Experts of a small language model.
Experts: 160 experts in each of 10 layers, a softmax router.
Below are experts of layer 2 (counted from 0) of a mixture-of-experts language model. Rows are named router (the router's row for the expert) and show model dimensions 0-79. Each number is 50 + 10 x the weight over its row's rms, rounded and kept within 0 to 99.
After each expert's rows: a language model's description of what the expert responds to. This comes from a sample of Wikipedia text that the model never trained on.

# expert 23
router:40 62 50 43 41 53 59 41 54 48 34 45 53 41 54 37 48 71 36 39 40 52 50 60 61 37 53 49 49 59 62 51 55 34 43 63 58 61 61 35 65 37 52 50 49 70 64 42 58 50 64 65 49 49 59 44 67 69 36 47 41 51 39 59 20 54 60 62 36 56 61 66 39 63 41 58 54 51 47 45
Description: Mid-word syllables

# expert 8
router:48 68 53 54 47 58 56 59 50 37 44 59 63 48 51 54 63 53 51 33 39 52 55 41 47 48 24 54 47 61 49 50 40 50 29 48 43 38 63 56 57 51 62 46 57 54 49 44 58 62 53 62 56 58 47 41 52 53 55 60 45 51 45 67 42 57 41 53 67 76 62 58 59 41 49 33 48 34 52 51
Description: Vowel after consonant cluster

# expert 30
router:38 43 62 61 43 49 39 62 47 45 51 57 46 49 53 52 61 50 43 40 41 57 57 58 36 40 38 44 51 54 38 45 31 68 40 54 37 40 40 59 59 55 57 44 46 46 44 57 57 46 63 39 31 55 60 38 50 48 50 58 58 35 54 48 57 79 47 65 46 54 53 50 41 33 53 51 52 40 62 53
Description: Word pieces in compounds

# expert 58
router:39 48 62 57 45 48 52 54 51 61 65 39 57 53 62 36 68 57 53 35 41 34 63 45 63 37 62 33 36 35 35 51 41 43 62 69 46 57 51 48 44 49 39 62 45 43 39 33 53 37 46 34 49 61 45 44 58 62 56 54 39 53 44 57 58 56 49 44 37 48 36 58 36 43 50 54 44 59 67 48
Description: Clause-final punctuation and verbs

# expert 60
router:45 66 51 55 41 60 56 53 70 46 58 57 56 63 47 51 49 31 64 43 59 43 26 62 37 45 49 47 59 49 54 41 65 59 64 62 60 62 54 40 67 66 46 47 67 46 49 49 51 28 43 41 53 53 60 40 56 55 42 63 34 38 62 47 55 40 57 56 41 51 61 51 38 53 45 62 50 56 68 37
Description: Digits in numbers

# expert 13
router:37 52 63 53 44 51 52 50 47 61 66 37 59 54 58 36 65 59 50 35 42 29 63 43 63 36 61 30 36 36 35 52 43 43 62 66 43 62 52 48 43 53 40 62 42 43 36 35 51 36 48 35 49 58 45 44 58 63 57 50 40 57 45 56 61 56 47 43 37 47 35 57 35 42 49 53 41 62 60 46
Description: Word openings after space

# expert 29
router:48 47 56 40 69 37 39 61 45 66 54 46 69 43 39 53 42 46 55 47 40 42 52 60 40 67 48 41 59 45 37 38 59 59 43 57 66 63 45 53 57 72 35 52 51 41 42 38 43 36 49 46 61 31 35 71 63 60 57 40 42 56 44 51 41 42 58 58 38 48 39 63 51 47 41 58 60 63 47 57
Description: Section heading equals signs

# expert 55
router:37 51 65 50 45 48 52 55 53 61 67 39 60 54 59 37 66 60 52 34 42 30 62 43 65 37 60 31 35 35 32 50 43 44 60 69 45 56 50 48 42 52 39 61 45 40 36 36 53 38 47 34 51 58 47 47 59 63 56 51 40 54 46 57 58 54 48 42 35 47 36 59 35 42 50 51 44 60 77 47
Description: Articles and word stems

# expert 46
router:38 49 62 51 46 51 55 54 50 63 68 38 62 54 61 36 65 58 51 38 41 29 62 42 65 35 61 35 38 32 32 52 43 45 61 68 44 54 47 48 43 52 36 62 45 41 38 37 54 38 47 34 49 58 45 45 58 64 56 53 39 53 43 54 60 54 49 43 38 46 34 58 36 44 48 54 42 63 62 48
Description: Table cells and coordinates

# expert 18
router:49 46 54 61 46 35 42 49 40 62 53 59 51 31 53 49 60 54 53 53 52 58 61 40 38 44 43 48 66 47 45 59 53 64 61 52 34 52 43 73 44 52 60 60 53 58 38 55 60 53 69 59 46 56 59 49 54 38 40 65 55 38 61 64 44 58 35 38 40 55 28 64 37 32 64 50 66 53 63 43
Description: Adverb and word endings

# expert 33
router:36 40 64 51 41 32 43 44 38 62 60 34 46 38 46 39 66 67 62 46 52 57 45 45 51 37 44 42 36 58 52 56 50 64 46 57 65 54 45 38 52 41 49 34 42 48 34 34 35 58 48 46 39 59 51 37 38 44 51 36 44 58 62 47 42 42 67 33 57 53 32 60 44 63 51 60 38 65 48 53
Description: Paragraph breaks after headings

# expert 43
router:39 48 63 52 47 46 54 54 50 61 64 39 59 56 59 34 67 58 54 36 42 29 63 43 63 37 62 38 38 34 33 54 45 43 61 68 43 56 51 49 42 50 37 61 44 41 37 35 53 38 49 34 50 57 45 46 59 64 53 50 38 56 45 55 59 53 49 42 37 45 36 60 34 42 48 52 45 63 71 48
Description: Table and list openers

# expert 57
router:35 54 59 35 44 62 59 51 59 54 64 45 70 58 43 52 54 42 64 61 46 34 51 42 36 42 50 35 54 64 40 52 53 53 41 61 52 58 46 51 52 68 38 53 52 37 54 58 53 33 43 54 62 60 38 43 56 54 65 38 40 65 38 63 69 44 65 43 44 37 47 47 51 56 57 59 35 64 61 36
Description: Capital-letter codes

# expert 1
router:37 54 45 52 39 55 32 54 42 41 49 59 52 53 47 48 37 49 39 59 42 28 37 62 31 35 56 46 51 54 45 64 40 55 66 47 50 38 44 56 32 48 42 56 29 34 39 61 48 64 32 57 49 52 45 54 38 35 55 49 66 45 46 52 65 71 56 43 58 40 48 41 46 47 46 41 55 44 47 71
Description: Mid-word name pieces

# expert 11
router:41 47 60 53 54 33 51 65 39 50 62 42 32 51 64 39 63 34 43 40 51 44 60 38 44 55 41 42 37 38 42 40 29 61 54 68 51 59 45 39 42 54 54 49 47 45 60 62 63 57 42 46 46 48 52 43 66 68 60 42 38 55 51 52 45 61 61 24 45 38 34 39 63 38 61 61 32 64 55 62
Description: Label colons, list separators

# expert 5
router:39 47 63 54 48 47 54 55 50 61 66 38 57 54 59 35 66 57 53 37 44 30 62 43 64 38 61 31 37 35 30 54 46 45 61 65 45 58 53 50 41 52 38 63 42 40 39 33 52 37 49 32 51 57 42 44 58 64 50 50 41 54 45 57 59 54 50 41 38 49 37 59 35 43 49 52 42 62 76 48
Description: Function words, word openings

# expert 56
router:43 59 58 63 43 58 62 38 51 56 67 30 60 53 59 44 65 59 49 48 47 37 54 50 60 53 54 41 33 36 29 61 55 35 66 65 49 45 42 53 48 58 41 62 41 40 52 33 56 37 39 30 61 55 42 45 55 49 54 45 40 57 52 54 71 50 57 48 31 43 24 52 46 43 57 52 44 60 47 50
Description: Latin and scientific pieces

# expert 36
router:61 38 48 50 52 49 67 44 50 43 64 71 55 70 60 61 57 49 37 28 45 34 33 62 51 57 59 33 56 57 59 41 59 36 47 55 65 59 67 37 60 69 53 59 55 39 57 44 42 34 51 34 49 47 50 55 59 43 58 46 34 60 45 51 45 57 41 49 36 54 29 72 35 48 46 55 44 59 57 40
Description: Segment-initial tokens

# expert 44
router:41 57 62 55 61 61 64 42 48 57 55 38 58 65 46 46 55 64 56 45 43 61 72 50 44 62 66 44 65 44 68 59 68 47 62 35 50 57 59 52 46 37 62 61 45 47 60 60 46 51 36 37 43 43 55 44 59 26 42 47 60 36 37 43 62 49 63 47 47 60 44 42 49 41 71 48 44 68 54 34
Description: Word-final suffix pieces

# expert 45
router:42 47 68 53 43 48 52 53 51 59 66 39 56 54 55 37 67 58 53 35 41 29 63 44 64 37 63 29 36 35 33 51 42 44 59 68 45 56 47 48 41 52 38 63 44 42 37 35 49 38 47 34 50 57 43 45 61 65 53 52 39 55 44 56 60 55 48 42 38 45 35 58 37 41 50 51 45 60 70 48
Description: Table bars and articles

# expert 40
router:40 51 63 53 45 47 53 54 51 60 64 41 56 57 60 38 70 55 53 36 40 30 61 45 66 36 61 31 37 31 34 54 44 45 60 67 43 52 52 48 42 52 36 63 43 43 36 36 57 35 50 35 50 59 43 46 59 63 52 51 44 56 44 56 58 57 45 42 37 47 36 59 36 44 53 53 42 62 57 47
Description: Word-initial lowercase onsets

# expert 17
router:43 30 62 64 44 61 54 48 51 52 55 56 45 57 38 46 58 62 43 39 35 36 61 45 52 45 65 40 44 30 59 60 41 57 56 70 49 53 42 50 51 66 34 54 62 61 45 37 53 58 48 32 46 58 33 51 54 39 38 55 44 42 38 55 61 39 55 52 52 37 31 49 43 68 48 54 58 45 62 60
Description: Word-final and, scattered pieces

# expert 54
router:53 50 51 40 46 50 43 70 47 58 58 61 49 49 54 43 60 59 42 60 70 44 26 56 53 49 32 47 29 65 30 45 45 42 53 37 45 29 50 65 47 48 41 57 44 48 59 41 57 54 40 54 52 58 51 39 61 37 61 60 51 37 41 61 37 52 41 50 61 65 55 61 56 49 37 47 43 48 50 58
Description: Final suffix pieces

# expert 38
router:42 63 39 61 51 69 54 47 70 51 57 37 57 56 31 66 75 58 43 48 51 44 63 45 46 59 44 48 49 41 63 60 47 47 47 45 23 35 63 62 34 47 56 56 57 50 51 50 61 61 37 57 55 61 52 30 49 48 53 54 35 48 27 62 32 41 35 53 71 83 59 52 57 47 57 44 60 50 54 48
Description: Piece after F or f

# expert 28
router:39 52 62 52 43 49 53 55 51 61 65 39 59 55 63 36 65 59 54 36 42 32 62 44 65 38 62 33 39 35 31 52 43 42 60 68 45 56 46 49 42 49 39 63 46 40 37 34 50 38 49 34 51 59 44 47 59 61 55 52 39 54 45 59 61 54 50 42 36 47 37 57 34 43 49 53 42 60 75 50
Description: Name-initial capital pieces

# expert 37
router:40 52 64 54 44 53 50 55 53 58 65 38 58 54 60 38 65 56 54 39 43 30 62 46 65 36 61 36 36 34 33 52 44 43 62 70 45 55 47 50 43 52 37 61 42 44 38 37 52 37 50 34 49 58 44 46 59 63 57 51 38 54 43 56 62 53 48 41 37 47 36 57 36 42 50 50 41 62 83 51
Description: Capitalized name starts

# expert 52
router:41 54 58 50 48 55 46 34 47 69 58 58 60 50 52 44 63 49 42 47 52 47 38 55 56 50 29 44 31 60 37 56 55 42 58 51 43 48 34 65 44 54 53 52 36 45 45 37 58 50 31 46 61 59 41 50 42 38 45 52 56 59 49 64 69 49 40 31 37 55 27 42 59 42 64 47 59 54 52 44
Description: Latinate and taxonomic endings

# expert 27
router:37 50 62 55 45 52 51 54 51 62 64 38 59 53 61 37 67 59 53 35 41 30 62 43 63 38 62 28 37 34 34 52 42 43 63 66 41 55 52 49 42 53 38 61 44 41 38 33 56 37 49 33 51 60 43 46 59 63 53 51 37 54 45 58 60 55 51 41 37 49 36 58 36 44 49 50 44 59 59 48
Description: Modals and determiner-following nouns

# expert 41
router:48 60 53 48 47 71 64 41 58 54 44 34 72 61 37 51 72 62 54 60 40 50 58 31 38 47 48 41 47 49 36 65 52 52 34 54 49 54 55 39 46 62 35 66 49 33 60 44 56 39 45 38 65 47 55 40 67 50 58 46 35 57 41 48 48 36 57 57 49 62 63 51 51 56 60 41 43 53 53 48
Description: Pieces after capital letters

# expert 42
router:73 49 46 65 48 62 42 48 59 45 61 61 61 54 44 44 57 27 39 63 37 54 52 58 46 52 37 51 44 50 50 45 58 68 49 35 53 64 49 63 45 59 43 28 28 39 53 36 46 33 59 42 51 47 45 57 44 38 64 68 42 59 69 53 66 40 38 37 49 43 42 27 44 49 33 63 61 56 47 31
Description: Closing quotes, brackets

# expert 32
router:52 58 67 49 45 54 61 51 57 38 46 53 49 55 57 51 57 58 41 51 39 47 57 58 43 33 45 52 47 54 68 47 45 48 26 67 37 43 68 33 74 34 53 46 58 54 57 65 53 53 54 54 59 58 49 36 63 41 38 40 51 29 48 45 57 77 45 60 49 75 55 57 51 53 66 49 55 54 46 46
Description: Middle of common words

# expert 62
router:43 58 55 50 53 62 48 33 48 50 54 52 61 39 61 52 56 50 47 43 62 42 45 52 42 42 51 34 32 22 39 64 61 53 73 61 54 60 38 39 42 52 27 62 24 35 60 41 63 53 63 47 74 48 49 61 57 45 39 43 46 56 62 52 53 56 63 42 34 50 56 54 60 51 31 41 51 58 53 58
Description: Chemical and technical pieces

# expert 16
router:41 71 48 71 41 63 44 44 52 40 34 45 36 51 25 52 39 61 40 45 45 64 46 71 38 71 43 44 47 36 58 65 50 57 62 54 46 49 47 55 49 44 43 56 34 43 51 47 54 56 65 48 58 58 51 49 45 72 65 61 50 47 61 44 33 52 59 50 57 57 52 31 59 50 29 36 46 38 55 50
Description: Second syllable pieces

# expert 31
router:48 43 52 56 61 43 42 58 68 64 41 50 44 54 58 49 68 51 41 57 41 52 63 45 43 24 49 53 58 63 57 65 45 54 39 62 55 54 57 59 47 41 62 51 37 34 36 61 52 60 55 49 58 47 52 45 56 38 47 53 65 32 65 65 56 62 38 49 52 63 56 55 45 42 69 29 49 55 43 50
Description: Consonant clusters mid-word

# expert 19
router:48 73 46 37 38 56 30 54 49 50 47 62 52 61 57 49 48 58 45 50 39 37 46 56 36 60 35 50 45 45 37 36 43 59 38 49 62 45 29 54 44 32 41 52 43 54 66 40 52 60 43 53 41 52 44 56 46 62 52 57 48 51 52 48 46 63 58 53 64 66 70 43 56 48 34 30 60 34 46 64
Description: Vowel pieces in names

# expert 63
router:37 50 62 52 45 48 55 52 48 60 65 39 59 52 61 36 69 60 51 33 44 31 60 44 64 36 62 28 37 33 33 52 44 44 64 69 45 54 50 48 42 52 40 62 41 41 37 36 53 36 47 34 50 59 45 49 60 61 55 49 40 54 45 59 60 53 49 42 37 46 34 58 37 44 48 56 42 59 58 46
Description: Prepositions and taxonomic parentheses

# expert 9
router:39 46 60 54 46 50 52 53 52 61 68 38 59 56 58 37 64 59 54 36 40 28 62 44 66 38 61 44 37 33 33 50 46 41 61 67 43 56 51 49 43 54 37 64 42 39 38 34 50 38 46 32 48 59 43 47 61 64 55 51 39 54 45 55 60 57 49 40 34 46 36 58 34 43 49 57 42 57 61 51
Description: Mixed mid-word tokens

# expert 50
router:37 50 62 53 47 50 53 51 51 64 65 39 58 54 61 35 66 59 50 36 44 29 63 42 62 36 62 33 36 32 32 52 44 43 61 68 47 57 50 48 44 49 37 61 44 41 34 35 55 35 48 33 50 55 44 46 60 62 56 51 41 53 45 56 60 55 51 43 35 46 35 56 34 42 48 53 41 62 58 49
Description: Word-initial tokens in prose

# expert 14
router:58 63 52 36 43 56 43 49 36 64 57 53 64 60 41 52 58 54 38 64 49 44 47 48 45 64 36 46 43 58 49 62 49 41 52 45 53 40 55 45 59 46 51 57 51 43 55 60 60 63 44 71 61 59 57 32 60 50 77 61 44 43 19 43 40 36 38 51 65 61 38 47 59 58 58 56 46 49 56 69
Description: Piece after initial P

# expert 51
router:54 50 56 45 50 53 57 47 59 55 52 56 56 56 59 51 47 49 36 42 43 49 37 65 43 44 63 45 43 71 53 29 63 67 49 54 65 72 58 56 51 61 39 48 46 54 49 39 60 40 61 42 45 64 42 61 61 59 54 40 35 56 42 70 55 41 53 43 33 40 41 63 38 60 47 67 53 58 59 33
Description: Acronym starts and quotes

# expert 20
router:41 52 44 53 32 54 36 51 49 41 58 45 45 59 56 48 57 53 42 46 40 42 67 55 51 43 49 42 44 51 48 57 49 47 68 44 28 58 56 51 61 48 38 56 42 40 25 50 51 62 75 54 64 46 59 41 44 59 59 48 65 43 60 62 61 71 60 42 47 58 63 36 44 51 51 43 41 67 59 57
Description: Name endings, proper nouns

# expert 48
router:44 60 48 37 52 62 47 42 40 45 54 40 64 42 60 40 61 49 66 53 59 55 54 49 44 29 54 45 56 40 39 37 41 42 38 59 54 61 38 40 41 59 31 32 65 47 33 53 62 49 45 48 41 32 53 62 68 63 59 39 48 37 55 57 46 60 60 38 56 38 46 57 46 63 42 58 33 55 56 34
Description: Table cell separators

# expert 53
router:44 54 45 40 47 58 61 46 53 51 62 61 42 50 45 48 39 56 67 54 51 70 46 65 69 67 52 51 39 57 49 47 65 27 34 34 48 50 49 58 52 42 42 63 49 48 62 41 49 62 45 48 43 46 50 31 63 37 62 46 46 32 54 52 63 54 62 52 59 62 33 47 62 44 56 43 53 64 54 41
Description: Word-ending suffixes

# expert 15
router:39 50 65 52 44 45 52 54 51 60 67 41 58 55 59 38 64 58 54 37 42 31 63 45 65 36 62 25 36 36 32 53 44 42 60 67 47 56 49 47 42 52 38 62 44 41 37 37 53 37 47 32 48 57 45 44 59 64 55 50 39 53 44 55 60 56 51 43 35 46 36 59 34 40 52 53 41 61 64 49
Description: Name-initial word pieces

# expert 3
router:36 47 63 54 47 45 52 51 51 60 64 39 58 53 59 38 67 59 51 36 43 27 63 43 66 36 61 35 35 35 34 52 44 43 61 69 45 60 51 51 43 51 39 63 44 42 36 36 54 37 48 35 49 56 44 47 60 61 55 55 37 54 47 55 62 54 50 42 34 49 36 56 34 45 49 50 42 61 68 44
Description: Verbs after to/commas

# expert 21
router:39 55 63 43 49 60 38 63 52 68 56 60 57 53 58 45 55 50 43 38 43 49 49 65 46 47 53 41 68 58 66 50 50 54 43 39 45 44 55 69 41 38 67 55 33 52 29 54 62 50 34 42 37 55 51 42 44 35 45 56 62 26 37 56 72 65 43 49 57 60 55 61 41 31 65 40 50 35 50 42
Description: Agent suffix -er

# expert 2
router:33 59 59 61 39 46 52 42 49 59 47 45 53 57 48 46 49 69 34 32 51 46 42 63 57 52 72 43 48 54 69 50 41 47 70 64 74 53 42 36 61 39 42 56 46 62 49 35 55 48 58 55 52 63 48 49 63 61 45 37 46 41 51 47 45 46 54 60 43 58 49 66 37 45 39 50 43 47 51 49
Description: Word-medial pieces, foreign names

# expert 6
router:37 38 55 55 48 53 60 44 42 60 36 56 51 56 48 58 49 60 51 51 60 48 55 66 50 49 68 45 44 40 46 63 38 59 66 60 39 43 33 51 55 46 60 62 37 44 48 71 51 65 46 52 56 66 46 43 46 58 29 29 60 38 58 57 48 46 41 52 47 36 26 47 55 44 36 43 39 43 47 48
Description: Mid-word name fragments

# expert 12
router:48 42 60 55 65 47 39 52 45 48 53 49 53 58 43 50 64 41 44 69 54 56 37 60 30 45 54 52 31 64 50 51 34 62 32 70 44 40 60 50 41 60 51 53 44 37 44 51 45 67 52 31 47 64 43 40 48 39 58 58 65 42 61 63 51 74 32 58 47 58 56 45 45 59 65 33 59 54 43 65
Description: Noun suffixes, consonant pieces

# expert 0
router:52 60 45 45 41 66 34 56 54 48 44 57 59 47 50 43 54 53 45 53 46 54 38 69 36 48 38 48 48 59 52 54 40 54 32 62 57 43 34 72 40 48 53 51 66 58 55 50 45 50 42 68 44 48 35 47 55 45 58 54 44 62 48 55 52 60 45 51 76 64 72 50 59 45 31 31 51 45 44 54
Description: Name-initial word pieces

# expert 7
router:41 55 54 65 48 65 51 40 40 40 49 48 56 58 49 43 41 65 53 51 41 44 51 58 42 70 47 43 54 40 52 59 58 43 64 61 52 65 50 33 59 46 26 61 37 29 62 37 60 39 39 49 71 42 49 54 44 59 44 36 37 47 49 40 49 45 55 46 57 48 49 39 59 73 43 39 49 54 45 66
Description: Second word pieces

# expert 49
router:39 49 65 52 47 48 51 53 51 62 65 40 59 53 58 36 67 60 54 35 39 31 63 45 63 34 60 36 38 35 35 53 41 44 62 68 42 56 50 48 43 52 39 61 44 40 35 35 52 38 47 33 49 58 46 46 57 63 54 54 41 54 46 57 59 57 48 41 36 46 37 59 35 42 48 52 40 63 62 49
Description: Table cell separators

# expert 10
router:44 69 58 40 38 55 49 51 44 50 39 53 67 57 56 47 33 70 38 30 36 45 50 56 47 54 39 50 47 62 65 48 52 54 36 65 67 44 44 56 57 40 43 51 52 63 56 45 49 51 47 68 39 42 47 62 55 38 65 54 33 38 34 55 42 47 57 59 56 56 55 50 41 60 44 35 56 36 52 45
Description: Mid-word letter pieces

# expert 35
router:37 50 66 51 44 47 54 54 51 64 64 38 60 53 59 37 64 60 53 35 41 27 65 44 63 36 62 29 37 36 34 53 43 41 62 67 48 56 48 48 45 51 39 64 45 42 39 34 55 38 47 35 50 57 45 43 59 62 53 53 41 53 45 56 61 55 49 42 38 47 36 58 38 45 49 53 40 62 69 47
Description: Articles, prepositions, name starts

# expert 24
router:43 42 60 43 55 42 58 63 55 53 62 33 52 45 58 51 55 42 45 32 55 42 62 42 54 56 35 46 48 37 57 35 39 58 52 62 54 63 49 30 39 57 46 32 64 41 48 58 61 53 49 38 50 32 55 27 62 61 61 34 37 38 56 37 45 63 61 32 59 36 40 52 68 59 49 55 43 69 57 62
Description: Colons and of

# expert 39
router:70 38 49 54 53 63 61 57 67 52 46 48 54 43 38 72 59 69 37 34 49 51 42 48 34 49 48 44 35 53 41 57 54 40 43 41 58 40 72 32 58 56 49 47 59 50 60 52 48 45 50 45 56 30 40 54 57 61 44 42 42 59 61 54 32 34 34 52 47 53 50 60 60 57 44 55 44 51 45 41
Description: Connectives and sentence boundaries

# expert 26
router:31 61 52 52 31 51 51 40 61 72 58 43 57 52 59 27 57 62 58 52 53 36 61 48 55 50 52 47 42 45 44 62 57 34 65 45 53 62 63 51 64 43 40 56 40 48 37 55 53 36 47 63 79 53 61 39 45 60 50 40 43 63 50 69 45 58 65 42 50 38 50 54 48 35 62 53 34 66 57 46
Description: Mac/Mc surname pieces

# expert 4
router:55 67 44 49 43 64 45 35 30 26 44 52 61 58 30 56 46 62 40 52 35 41 36 48 38 62 40 51 49 50 56 58 59 29 47 39 42 61 56 46 53 38 60 43 59 45 69 44 33 62 37 66 27 54 41 32 49 54 58 59 48 54 23 44 43 45 60 59 62 53 47 36 54 48 46 53 64 59 52 69
Description: Word-final consonant pieces